Experts of a small language model.
Size: width 256, vocabulary 2048, 52.7M parameters.
Experts: 160 experts in each of 4 layers, 96 SwiGLU neurons an expert, 4 picks a token, a shared expert of 128 neurons.
Below are experts of layer 2 (counted from 0) of a mixture-of-experts language model. Rows are named router (the router's row for the expert), gate (a neuron's input weights, with its number), up (a neuron's input weights, with its number) and show model dimensions 0-255. Each number is 50 + 15 x the weight over its row's rms, rounded and kept within 0 to 99.
After each expert's rows: a language model's description of what the expert responds to; "mostly gets" lists some tokens that are sent to it at least half of the time. This comes from a sample of Wikipedia text that the model never trained on.

# expert 38
router:38 48 66 36 52 67 44 33 34 65 56 54 54 27 44 74 41 32 32 59 51 52 51 60 19 76 54 53 63 49 48 70 41 62 26 62 43 49 46 50 74 56 34 49 64 31 78 66 27 57 47 47 38 18 13 56 52 24 37 38 56 32 63 52 64 55 60 52 75 40 43 35 38 48 63 43 27 54 46 72 16 75 32 25 56 42 61 44 46 37 46 65 21 37 46 30 40 72 64 52 62 37 53 23 63 51 32 24 64 66 55 39 38 40 10 74 36 62 38 50 34 27 51 52 41 48 36 32 29 44 54 55 59 42 73 37 62 49 35 39 56 41 45 52 33 55 73 48 67 26 56 24 40 57 61 49 30 59 50 69 59 56 55 68 71 30 91 64 67 73 37 57 59 63 55 40 85 75 58 61 33 47 43 57 64 37 47 40 49 43 64 64 25 80 75 24 61 63 74 36 42 59 60 64 43 49 41 35 42 50 59 48 41 63 24 30 69 58 36 40 58 50 53 36 59 63 37 40 49 66 64 37 42 34 69 60 60 49 41 37 49 71 66 39 40 84 38 30 71 36 43 44 38 75 80 49
gate0:58 44 51 63 48 47 62 19 52 58 66 70 39 56 39 59 61 65 75 37 72 70 71 82 20 33 85 43 26 68 59 59 36 60 57 60 59 49 77 37 54 46 54 54 41 17 36 61 60 54 31 62 30 39 37 52 42 57 53 41 59 58 51 40 42 49 67 41 51 45 44 45 67 38 58 40 28 70 56 53 41 50 42 56 80 27 43 54 41 75 66 32 67 33 52 50 65 63 52 37 40 82 59 58 42 62 71 76 54 60 43 61 38 43 49 47 65 42 46 24 56 75 47 51 28 46 53 46 68 39 56 45 44 67 56 81 72 69 36 57 64 87 35 38 26 36 56 80 38 60 72 32 92 60 79 57 61 58 39 48 51 42 38 37 17 60 52 54 28 54 40 47 48 47 44 44 37 69 64 62 71 22 56 48 72 90 52 33 54 50 56 60 55 54 91 65 23 43 73 33 84 52 46 64 26 38 48 64 50 62 45 39 30 37 44 42 49 41 54 57 41 85 46 41 53 48 63 48 40 50 30 69 40 69 74 30 61 74 60 23 51 71 48 46 61 40 76 53 33 54 55 53 66 53 39 55
up0:59 38 52 30 63 28 36 74 45 50 26 34 76 30 90 39 59 31 26 67 33 40 38 43 66 81 37 47 68 50 43 44 60 51 58 28 49 36 41 67 62 63 43 46 52 53 69 59 43 58 46 38 81 64 57 51 63 61 59 77 35 41 50 65 69 59 37 24 56 58 47 49 47 49 48 73 58 30 27 56 65 68 53 38 19 55 69 67 46 34 66 61 47 63 58 56 53 37 49 63 62 46 63 36 74 16 47 35 45 00 56 54 68 32 66 31 42 63 64 53 37 52 88 43 46 45 55 45 43 47 53 63 70 20 42 24 36 35 56 54 62 23 49 52 71 48 48 33 59 66 33 62 17 39 11 28 35 48 49 58 23 68 61 56 75 53 59 36 61 58 56 48 64 49 45 50 42 36 30 58 40 74 41 42 33 44 59 51 38 51 36 40 30 25 19 40 66 59 47 47 34 51 65 35 64 86 40 43 32 46 57 78 64 63 48 42 12 65 57 53 45 45 42 47 28 60 48 33 56 50 55 39 59 34 24 57 30 39 55 54 36 33 44 53 59 57 45 80 52 47 23 64 52 64 73 58
It responds to: Table row ends, taxobox name. Closing pipe at the end of table rows, closing parentheses, and the word name in "Binomial name" in species taxoboxes.
mostly gets: ")", "|", "|---|", "name", "Born", "ae"

# expert 61
router:62 33 49 62 62 64 67 60 51 58 52 52 59 44 55 55 37 59 47 51 49 50 38 70 58 79 53 68 57 69 24 42 25 23 61 27 64 44 29 32 76 74 50 43 34 33 24 68 36 41 55 31 48 25 30 22 50 46 69 59 42 54 70 58 64 39 38 60 36 43 47 77 46 83 58 64 80 41 85 54 69 34 62 41 39 75 50 19 72 40 38 15 54 65 45 73 71 30 39 50 29 50 69 69 51 49 31 44 58 63 57 60 74 51 66 77 42 27 33 45 61 41 61 56 81 52 42 69 77 51 57 33 68 45 63 50 40 59 29 44 61 38 43 69 66 70 38 41 48 35 77 57 36 47 81 47 71 42 86 44 36 49 56 33 51 46 45 49 74 52 39 28 40 52 62 60 42 71 53 56 29 57 49 60 43 56 30 75 52 42 37 37 68 75 42 19 60 62 45 47 61 53 46 55 56 61 40 46 67 46 27 58 58 41 03 52 39 33 52 46 48 56 43 51 63 78 71 46 42 45 47 14 58 67 63 36 34 29 53 44 49 37 49 64 69 61 37 29 50 54 41 43 29 27 60 56
gate1:44 39 42 54 42 63 41 49 53 25 29 55 61 26 54 59 61 68 33 49 71 41 62 46 39 61 25 50 50 61 45 61 35 37 54 76 26 58 42 64 20 07 48 69 35 59 56 43 59 37 63 60 56 57 12 46 46 57 53 58 60 28 45 46 19 37 53 64 48 87 21 50 68 50 50 50 50 54 73 50 44 45 56 45 44 31 48 47 17 43 35 57 67 43 51 43 62 42 57 60 43 52 68 55 36 51 44 42 54 23 56 46 35 43 60 41 34 71 27 32 66 55 46 38 42 58 85 67 34 79 91 59 30 40 67 67 47 26 03 57 43 53 77 42 43 70 64 30 60 35 45 56 66 46 33 52 56 46 50 62 47 64 56 31 40 49 38 54 56 60 34 39 38 90 52 66 94 87 47 60 38 58 58 38 29 36 48 68 64 49 66 65 35 47 42 36 62 40 68 43 26 36 30 32 67 65 28 43 33 37 57 66 48 68 48 56 70 49 32 48 59 46 40 45 62 53 54 66 34 64 56 69 41 39 59 41 27 22 49 50 46 41 39 57 36 62 31 58 31 20 72 58 41 77 65 45
up1:50 50 52 61 38 52 46 47 48 32 32 53 63 39 42 72 50 60 39 72 52 44 79 59 56 66 33 45 41 56 36 71 28 34 73 70 07 56 57 43 24 08 56 73 36 46 45 44 69 60 69 50 43 45 38 38 48 50 39 70 71 26 30 31 20 22 41 40 68 66 24 63 67 51 33 49 40 40 54 57 29 48 56 36 28 25 49 44 37 49 65 68 61 43 50 61 51 59 76 46 57 40 49 37 54 57 40 52 48 38 68 48 39 51 66 59 56 56 13 45 45 57 29 50 48 46 62 54 30 71 70 57 49 37 63 49 56 47 12 57 52 50 65 51 63 55 77 07 47 41 44 55 66 46 58 47 63 39 59 56 39 82 45 42 43 37 37 49 50 53 29 40 48 75 42 63 78 55 56 62 26 51 34 21 13 33 66 54 64 49 56 66 69 43 49 43 73 48 51 34 22 39 31 65 74 81 35 50 29 33 88 62 52 62 52 62 59 60 31 59 53 39 42 34 81 37 41 54 55 47 60 69 37 57 63 35 08 08 52 44 46 43 43 54 54 34 32 55 28 48 50 47 55 73 49 56
It responds to: Media words and -ound. Media nouns like film, music, album, song, plus pieces co/Co and -ound, as in Gr-ound-lings, F-ound-ed, r-ound-s.
mostly gets: "co", "Co", "ound", "film ", "film", "music "

# expert 54
router:49 81 45 48 44 70 48 43 80 48 11 36 45 40 61 43 46 48 64 80 32 49 25 50 61 74 45 35 51 60 63 52 39 48 50 50 33 60 57 46 48 52 51 54 49 37 34 69 40 58 68 53 56 33 51 62 35 36 64 39 50 45 64 70 50 47 55 53 39 56 37 49 68 23 58 32 69 51 35 32 45 41 46 20 69 29 24 57 26 27 39 48 51 53 64 48 66 72 62 20 32 63 42 30 42 41 56 33 51 65 56 44 41 51 46 42 47 38 51 63 57 73 58 80 31 40 46 43 45 47 21 34 71 63 30 80 43 74 51 32 54 51 57 37 15 35 26 52 31 41 72 43 51 99 64 42 55 33 42 75 47 49 43 35 44 64 66 55 34 62 32 18 46 58 48 41 56 27 22 48 24 58 48 73 52 47 33 65 47 45 53 65 74 48 34 17 53 71 72 38 49 62 75 31 71 79 14 36 33 42 42 85 21 40 32 56 28 51 48 30 56 66 65 56 42 56 48 51 42 51 45 49 53 48 30 34 68 61 67 33 68 45 39 55 56 79 61 59 59 44 73 31 39 62 64 63
gate0:67 70 83 75 41 54 40 63 59 23 44 70 51 43 60 39 57 76 45 70 42 47 54 66 32 44 55 60 46 43 58 47 53 36 42 43 49 74 66 66 65 56 66 36 59 66 66 48 26 70 74 67 60 40 19 57 28 53 20 33 43 51 40 28 59 35 46 46 31 55 68 57 51 41 43 32 58 37 40 47 33 43 32 40 42 24 34 58 66 41 39 29 65 56 50 62 73 67 28 57 53 28 58 60 63 53 39 64 37 51 65 48 56 53 62 74 76 34 39 51 76 74 45 77 62 63 37 59 57 59 54 77 63 63 49 74 30 24 63 50 59 67 52 26 51 54 32 47 70 51 32 56 41 47 64 35 31 37 16 53 22 62 65 76 82 54 61 54 34 28 76 46 46 40 66 55 31 71 29 26 51 51 34 64 49 54 47 52 29 60 59 46 59 18 45 53 14 57 44 49 52 71 59 39 26 71 35 62 50 56 53 34 28 67 32 47 71 41 46 68 56 64 66 39 59 48 60 96 48 44 27 33 67 60 33 57 64 18 52 53 29 64 33 57 55 36 69 50 35 38 75 60 61 48 59 32
up0:51 48 73 43 31 61 49 64 31 30 48 41 38 19 45 45 77 70 40 42 57 44 61 46 43 46 19 37 59 56 68 47 22 74 71 58 38 40 55 39 49 50 68 63 68 46 29 29 35 79 47 63 66 44 45 79 40 57 36 41 54 38 38 33 37 44 56 50 33 88 51 55 60 31 73 66 66 26 52 53 26 65 44 52 35 38 43 40 52 47 49 46 46 44 79 35 46 78 37 49 51 41 69 69 23 59 71 58 73 22 66 83 29 51 42 60 57 64 53 67 30 52 38 59 50 54 38 63 34 66 70 88 66 55 42 56 26 40 34 66 62 54 79 16 76 75 53 79 74 47 42 72 38 59 29 36 44 11 53 44 33 69 63 63 39 67 41 70 46 76 28 58 36 55 38 55 50 68 25 78 77 49 38 51 60 69 24 56 39 45 45 57 33 35 53 65 66 36 59 70 71 43 46 63 52 64 66 39 47 52 46 49 52 73 66 55 42 41 22 44 69 64 51 67 58 42 33 64 59 72 61 55 60 41 45 46 57 35 64 34 50 46 41 68 50 54 31 68 46 69 65 54 49 62 38 51
It responds to: Ver pieces and table pipes. The piece ver in German and English words (Verfahren, version, converted, Revolver), plus table pipe separators and See also headings.
mostly gets: "ver", "over", "am ", "only ", "|", "ver "

# expert 46
router:42 60 64 31 42 34 56 43 24 50 25 61 34 44 28 54 64 31 32 76 39 61 22 47 38 80 42 62 38 51 66 52 55 41 52 51 52 50 49 71 57 60 51 20 55 65 24 30 49 83 15 18 43 42 92 90 71 67 69 56 51 53 21 40 45 43 59 24 67 66 40 73 54 64 54 24 61 35 44 59 55 59 57 49 58 50 55 71 60 42 77 60 46 25 60 48 36 70 49 65 19 42 65 49 56 47 30 51 35 51 69 42 28 30 70 72 65 37 63 74 55 45 52 50 35 44 58 36 35 50 37 59 59 67 71 25 61 54 62 49 62 57 38 35 43 45 59 40 36 27 52 50 40 63 61 37 19 38 56 69 69 27 37 61 37 55 25 29 57 53 49 60 57 35 60 40 34 46 47 24 65 59 33 66 74 38 63 55 43 76 33 66 53 57 13 45 44 45 34 42 52 42 53 45 54 35 63 56 27 57 53 39 52 82 62 74 32 74 18 67 50 43 69 47 61 52 48 38 63 59 56 24 58 21 75 52 61 45 40 60 55 32 50 42 60 42 50 40 69 27 64 51 71 52 54 57
gate0:30 61 56 51 62 32 23 52 50 36 49 63 45 44 21 55 65 95 42 53 39 59 35 40 65 78 64 33 37 41 56 57 82 61 45 40 51 60 34 64 37 60 69 63 54 54 45 42 59 65 74 49 75 62 42 48 47 62 63 56 54 40 40 59 49 43 30 41 57 33 35 39 67 38 52 62 39 45 39 53 34 66 71 45 52 43 52 53 52 43 68 62 51 63 62 24 29 64 88 40 60 33 57 57 53 62 54 46 46 35 45 27 67 29 50 51 41 55 73 65 53 37 48 40 69 89 61 15 63 55 80 39 78 29 62 02 51 55 52 66 47 57 47 63 56 49 56 49 47 57 53 74 39 75 67 45 51 53 52 82 51 52 42 45 45 45 53 36 72 43 46 40 38 36 67 46 09 30 69 41 38 28 29 59 36 42 59 37 40 75 45 52 63 32 73 63 53 60 80 31 70 20 52 54 52 49 55 66 73 29 49 44 77 59 30 53 44 68 29 58 38 31 47 56 59 57 66 69 74 61 41 30 54 32 15 46 39 36 31 63 57 20 67 70 57 57 36 66 34 30 28 31 28 49 44 67
up0:52 41 44 46 50 48 20 34 49 42 50 49 35 50 68 71 33 15 68 62 56 40 77 75 75 31 86 35 46 38 29 60 55 48 58 55 63 45 30 27 40 36 12 60 62 52 44 47 57 55 40 77 43 33 58 44 40 61 25 51 56 64 68 44 29 49 54 71 45 62 37 66 45 59 50 63 43 34 29 38 33 25 73 40 68 71 31 79 45 53 48 25 46 40 47 49 45 28 39 63 97 82 43 46 47 41 56 43 40 54 58 43 49 52 43 51 38 54 42 89 56 61 55 49 48 32 30 69 51 71 24 69 22 47 34 83 52 54 39 50 39 61 45 71 28 48 44 53 59 46 55 29 59 49 56 47 42 52 74 21 37 31 49 59 71 38 47 48 43 54 75 46 70 40 59 83 84 71 45 38 48 52 43 46 28 62 73 84 67 43 63 31 57 44 71 23 81 65 38 56 33 52 47 26 57 37 40 50 60 42 68 57 50 63 60 40 25 45 55 59 43 45 39 42 41 48 63 34 62 58 43 49 52 29 65 53 41 76 78 47 57 46 38 83 55 45 43 41 57 55 92 48 47 44 53 56
It responds to: Pieces after fl/Fl. Word continuations after a split onset, especially after fl or Fl (flash, flawed, fluvial, floats), also endings like through, mainland.
mostly gets: "otal ", "set ", "Mar"

# expert 6
router:17 28 08 39 69 43 46 51 41 69 46 34 51 67 59 35 44 46 45 36 54 34 29 46 57 27 63 50 60 47 61 78 43 54 42 57 42 59 33 52 71 46 39 64 52 53 56 74 63 25 37 57 30 46 44 62 74 61 57 58 79 53 82 46 61 42 61 37 31 36 63 19 56 16 43 36 50 30 43 31 44 53 61 55 52 26 37 24 56 42 36 63 56 86 67 48 54 44 45 41 72 56 48 43 37 62 67 42 57 34 33 19 53 16 32 44 39 53 51 55 36 32 55 48 45 48 47 48 55 52 63 44 53 48 41 11 52 66 20 51 29 60 39 51 18 83 37 37 31 33 81 74 33 34 22 56 36 62 35 49 60 47 53 34 29 61 78 73 24 65 56 58 37 36 51 89 50 58 46 60 37 60 33 65 68 47 68 73 63 34 65 65 63 74 33 68 45 42 63 27 36 42 55 39 50 38 41 75 43 60 77 34 62 72 54 33 55 38 55 59 48 34 52 46 67 42 46 65 45 26 74 69 81 35 60 53 47 47 52 51 55 58 55 54 66 37 47 31 43 73 45 35 33 49 58 40
gate1:67 53 57 60 44 62 62 58 46 29 37 41 32 37 57 26 03 59 44 54 59 42 46 52 27 60 65 61 62 70 40 44 86 71 66 44 76 76 33 50 49 42 23 37 43 42 38 63 64 27 60 67 55 68 80 63 67 46 54 54 61 87 27 47 73 51 44 55 33 32 53 78 43 62 40 57 57 60 49 39 24 53 51 60 69 62 52 51 57 61 62 64 79 59 72 26 51 59 66 52 46 42 68 42 14 29 39 75 22 29 22 59 57 27 54 68 62 34 65 70 45 56 71 43 71 31 32 59 58 60 32 69 42 76 29 22 55 94 56 52 44 53 65 37 34 30 62 66 62 67 33 49 31 45 73 74 56 30 50 51 49 27 40 48 57 38 42 33 57 32 37 35 45 61 51 46 62 74 38 58 52 56 31 67 66 49 60 76 38 57 46 51 46 41 31 46 48 60 58 57 59 27 68 45 38 48 37 46 55 58 55 63 37 61 31 45 51 49 53 65 32 71 59 77 56 60 71 56 56 52 52 45 24 65 48 71 52 49 46 29 65 53 39 34 48 59 76 40 54 39 86 34 29 36 32 47
up1:43 73 68 39 57 46 43 34 58 17 69 35 46 47 44 33 64 46 56 68 60 68 57 50 43 58 44 72 63 66 48 49 56 55 46 29 74 38 51 39 38 57 36 51 59 56 26 60 52 79 57 40 49 57 51 43 54 58 43 53 27 75 65 75 52 54 41 52 51 49 60 57 85 47 41 42 67 60 59 43 65 42 33 50 56 49 32 48 43 57 57 43 70 61 71 36 71 88 45 55 09 57 60 67 49 42 37 51 39 37 61 24 67 35 56 74 67 45 35 78 49 76 61 21 30 38 22 44 37 58 37 56 33 68 66 45 71 63 64 55 51 61 63 61 00 34 23 77 53 42 40 29 56 48 33 53 54 45 71 35 27 26 31 38 38 24 49 60 47 65 54 38 53 44 74 51 49 32 35 65 23 65 33 46 60 59 47 74 25 61 29 45 36 45 57 20 64 49 99 58 31 54 40 51 26 53 52 38 60 60 33 51 19 63 47 55 25 38 20 54 54 58 38 58 81 47 56 64 52 54 58 54 47 41 60 63 29 46 49 47 13 43 54 51 37 52 68 48 24 52 42 36 40 55 42 65
It responds to: Punctuation and list separators. Opening quotation marks, commas, dashes and brackets in lists, discographies, taxonomic authorities and award tables, e.g. "Raining", Iredale, 1930.
mostly gets: "\"", "D", "—", "..", "[", ", "

# expert 27
router:48 61 49 73 23 58 44 32 66 68 27 44 55 60 58 37 26 27 70 30 37 71 68 46 48 58 40 69 66 30 25 64 23 87 45 52 42 20 49 69 59 45 32 50 54 77 54 49 45 42 49 38 39 66 32 64 55 58 74 66 75 26 54 26 57 55 78 75 36 61 44 57 25 60 58 38 58 60 56 53 47 42 79 48 55 59 37 72 30 45 62 27 50 63 76 67 76 42 36 58 15 62 36 54 31 52 29 45 40 82 59 41 59 49 48 45 62 55 56 47 33 42 49 42 39 35 41 48 27 44 28 60 41 48 34 52 76 26 39 44 65 48 49 50 59 57 35 44 53 33 64 65 32 45 42 37 37 30 17 53 27 53 51 75 32 52 34 50 46 43 72 52 18 59 42 38 63 34 65 38 42 56 58 36 63 47 61 42 59 40 52 41 51 47 45 31 32 47 59 40 41 50 35 79 55 66 41 58 39 13 50 41 44 66 52 54 20 67 73 36 70 39 37 36 70 55 90 34 88 47 73 61 67 44 42 52 57 85 30 35 52 41 22 51 50 58 52 39 53 64 55 34 33 40 75 51
gate1:53 31 78 25 42 55 60 31 47 44 58 32 60 72 55 46 54 47 30 42 32 01 27 53 54 44 38 36 46 53 42 43 64 66 54 38 47 67 30 39 51 39 48 21 71 43 74 55 46 45 49 61 40 54 33 67 34 53 40 50 52 66 42 56 67 45 54 51 64 39 37 17 37 49 32 35 29 42 82 60 32 52 56 50 45 23 28 61 31 25 38 32 57 43 38 40 58 33 30 31 34 47 48 51 17 79 40 65 35 55 31 70 59 50 38 63 79 40 35 58 55 25 37 75 58 53 31 58 26 60 30 78 38 42 88 31 61 71 44 34 69 35 61 60 38 49 57 60 41 46 82 67 29 43 66 34 66 23 44 56 63 22 43 54 35 48 48 77 38 59 50 48 60 49 47 53 24 78 70 50 46 43 16 52 48 51 38 39 45 43 49 56 18 34 47 40 54 72 40 49 64 64 26 54 37 63 68 83 57 74 61 37 52 54 81 51 33 51 66 49 68 34 72 30 55 58 84 46 45 41 42 60 58 73 54 52 63 61 60 50 60 33 51 60 25 28 46 53 36 38 58 46 47 62 64 70
up1:55 28 75 37 50 68 48 37 65 50 51 50 67 85 64 46 21 70 31 35 45 40 38 54 58 09 36 25 60 58 47 59 53 55 39 49 39 43 51 52 25 67 58 11 64 34 77 45 48 46 55 32 43 54 40 59 35 71 45 57 71 42 45 65 54 79 44 57 60 53 43 22 45 28 82 48 57 42 61 52 44 56 57 23 69 33 24 77 46 60 51 53 40 42 31 46 50 59 61 25 55 54 58 35 35 87 49 58 26 50 29 71 57 61 36 44 64 38 25 50 17 25 44 68 45 48 58 41 28 33 23 51 54 35 76 48 54 46 51 45 39 30 58 73 44 08 56 51 47 42 74 48 59 52 34 48 54 64 41 55 45 52 49 58 29 61 59 81 46 44 59 34 51 77 50 64 10 47 60 51 59 42 35 67 52 58 48 32 24 24 40 34 22 37 45 47 56 44 61 38 59 71 35 70 76 71 33 65 48 44 71 39 43 39 48 49 33 63 61 36 54 57 53 21 32 57 39 43 47 51 74 46 45 56 37 47 72 63 46 53 60 40 47 30 18 52 56 62 18 60 50 68 33 74 72 61
It responds to: Opening parentheses. Opening parentheses and brackets, often after foreign-script names, birth years or glosses, plus raw multibyte byte tokens and LaTeX braces.
mostly gets: "(", "[", "{", "_{", "^{"

# expert 17
router:44 70 29 54 19 44 54 52 73 68 71 35 53 59 41 35 41 76 55 70 76 50 63 82 65 45 52 49 34 70 29 52 74 56 67 61 81 54 49 52 58 64 47 53 39 50 61 29 69 41 65 57 32 47 70 63 58 44 51 70 44 46 63 16 41 51 67 31 41 52 35 46 30 35 35 55 39 78 34 60 47 37 57 62 55 59 50 45 65 43 64 44 34 65 31 61 33 36 65 26 05 54 59 68 34 45 38 52 40 58 51 41 62 64 60 47 54 13 39 67 60 47 62 48 56 52 39 41 45 24 48 41 39 01 64 61 66 58 55 48 60 83 43 30 29 50 55 45 72 40 20 68 61 39 54 43 38 82 64 35 41 47 51 45 37 80 73 28 43 38 45 49 55 45 69 35 09 65 51 47 32 50 39 83 30 33 55 54 65 57 54 59 56 37 54 58 49 49 58 57 59 36 51 69 46 54 57 28 31 66 83 68 57 47 48 33 43 49 72 44 51 51 30 60 48 71 32 53 74 47 63 55 57 50 27 32 39 41 79 45 41 33 82 38 50 30 71 51 49 61 43 47 41 22 82 44
gate2:54 30 32 70 68 37 73 52 41 60 43 41 49 51 63 66 36 36 33 12 51 56 79 65 38 65 54 56 26 60 48 37 61 66 45 87 68 43 56 48 09 52 77 47 39 38 57 52 42 44 47 45 99 60 44 49 54 48 59 71 42 43 28 43 51 37 51 53 48 35 29 54 37 67 85 44 58 48 55 59 29 36 67 54 33 49 40 34 49 49 32 51 41 62 59 88 44 52 62 54 36 77 65 55 48 66 72 57 54 62 44 50 41 15 48 59 53 45 51 41 36 53 65 28 42 73 01 47 59 53 61 40 68 36 46 21 58 72 45 48 54 26 34 67 54 37 45 51 38 51 54 53 72 34 61 51 58 46 43 43 32 61 37 71 24 50 40 50 51 52 45 53 55 38 42 29 25 69 54 48 61 44 32 55 32 77 42 53 63 54 37 58 76 47 35 41 50 56 61 29 40 65 48 54 39 45 57 61 56 54 26 59 60 60 40 60 57 43 10 61 31 58 34 45 24 55 40 18 50 45 40 49 48 57 44 32 17 64 09 41 34 21 69 22 60 86 50 56 59 50 51 81 61 31 60 44
up2:54 62 30 58 72 47 65 66 53 54 45 31 31 42 61 43 30 32 55 23 50 55 67 52 33 40 40 55 57 55 41 31 71 62 39 86 80 30 43 48 31 32 65 55 54 25 70 64 51 54 27 42 87 54 44 52 66 46 66 64 56 63 24 45 40 45 38 49 41 43 44 57 44 67 67 45 56 42 69 76 25 50 67 29 50 52 46 24 45 47 24 39 60 53 53 66 33 46 48 30 66 86 51 55 40 46 28 60 49 61 39 54 37 30 36 43 63 58 44 21 37 24 74 30 31 85 21 41 50 41 65 49 69 31 43 44 48 69 39 61 29 21 28 50 50 31 30 42 58 39 50 51 80 17 56 49 70 43 62 58 37 66 55 63 32 56 43 60 44 55 38 69 57 30 23 61 33 92 53 43 63 53 43 35 34 67 37 51 51 53 39 60 72 56 67 43 59 34 65 43 33 53 52 44 32 41 59 62 44 52 26 53 46 64 58 44 30 23 17 71 31 51 39 63 12 48 37 42 47 41 55 50 55 63 45 37 44 45 29 55 38 33 49 25 43 69 50 52 80 26 70 70 59 26 65 67
It responds to: Mid-name syllables. Short vowel-consonant pieces right after a capital initial inside personal or foreign names, such as Bredeli, Saha, Basedow, Buddy, ö, ü.
mostly gets: "Bur", "Tur", "Joh", "Phil", "Bro", "ö"

# expert 32
router:57 33 62 48 57 36 57 60 59 45 74 30 60 49 39 42 54 34 60 65 45 47 38 47 77 41 62 38 31 53 26 49 28 31 45 29 51 76 74 39 44 48 55 37 75 53 23 38 40 44 31 39 15 50 54 66 56 37 29 37 60 53 46 58 48 42 75 35 44 60 50 74 18 73 44 49 66 34 47 69 58 55 81 50 69 41 36 70 61 43 74 50 35 42 18 81 54 52 57 49 23 48 17 68 36 44 49 65 49 43 60 60 45 40 65 58 57 53 37 54 48 39 60 53 69 31 77 43 66 50 49 56 44 56 42 57 37 57 38 58 62 70 37 35 67 61 54 40 42 53 45 54 73 46 65 74 53 52 69 29 52 30 13 45 26 53 41 33 31 27 56 69 53 16 67 51 11 50 47 32 25 45 51 50 59 30 31 60 63 27 55 66 47 56 31 72 34 45 66 27 56 46 22 47 70 21 43 52 69 72 52 57 53 76 53 48 42 51 58 42 72 35 66 54 41 33 53 32 20 68 68 38 67 49 46 57 54 26 70 49 48 31 50 61 51 08 41 28 51 69 33 27 77 38 60 64
gate2:62 58 31 58 66 18 40 45 20 42 53 57 73 66 85 41 61 41 43 62 61 45 41 82 48 48 57 54 73 51 33 61 32 72 24 39 51 63 36 52 69 43 66 45 82 60 45 40 40 52 93 45 53 43 60 61 54 57 51 53 57 35 29 47 42 55 37 58 35 69 62 52 21 70 45 62 75 40 56 59 49 49 45 60 38 44 66 57 32 26 77 53 61 32 50 65 23 36 57 62 56 45 10 46 39 48 53 36 71 63 48 38 44 48 74 53 40 38 93 69 50 75 38 60 38 51 80 51 35 40 54 70 41 38 28 32 38 17 63 53 35 51 53 51 75 79 71 31 38 37 25 41 61 58 73 30 85 50 48 41 67 55 32 22 61 57 35 34 28 60 35 50 69 35 32 48 11 71 49 46 40 10 42 57 68 49 65 74 46 49 66 56 49 59 58 39 34 62 72 43 59 48 47 47 49 44 74 50 63 64 57 38 68 32 37 69 40 74 59 47 47 31 43 65 27 31 65 60 47 45 51 40 45 54 61 37 40 18 75 62 45 67 43 67 49 57 55 45 59 49 48 52 41 56 47 63
up2:31 38 56 48 50 62 43 45 71 69 36 57 03 40 48 65 73 23 29 38 39 52 47 25 39 71 35 64 33 40 55 54 65 75 85 46 46 46 62 58 41 50 48 47 28 38 45 66 46 50 23 62 47 57 37 31 69 42 52 45 53 46 60 35 42 20 55 33 56 51 53 46 63 23 58 15 30 60 39 49 42 49 62 44 44 47 51 30 53 63 20 35 58 50 51 56 68 74 34 39 46 39 94 44 60 35 33 71 39 35 48 44 71 46 40 52 44 55 04 46 54 31 55 54 57 58 06 26 60 47 57 31 31 71 65 55 79 66 49 44 53 50 33 47 50 15 36 58 60 56 76 63 60 60 41 60 22 50 43 56 47 43 49 39 55 45 79 43 51 50 66 59 46 58 49 25 67 48 54 48 43 62 50 40 61 59 54 45 60 62 24 25 61 33 46 58 42 41 32 38 45 64 35 42 45 60 28 42 50 26 26 55 64 50 58 56 76 39 49 52 35 60 34 24 50 66 20 24 64 54 58 66 60 55 56 49 67 81 23 48 50 32 59 30 65 60 44 71 46 29 76 67 59 31 48 09
It responds to: Mid-name fragments. Odd short pieces within names and foreign words, often after a capital letter, such as Mc, Sh|ow, D|es, TK|O, JP, ong.
mostly gets: "JP", "Mc", "well ", "MP", "evelop", "V "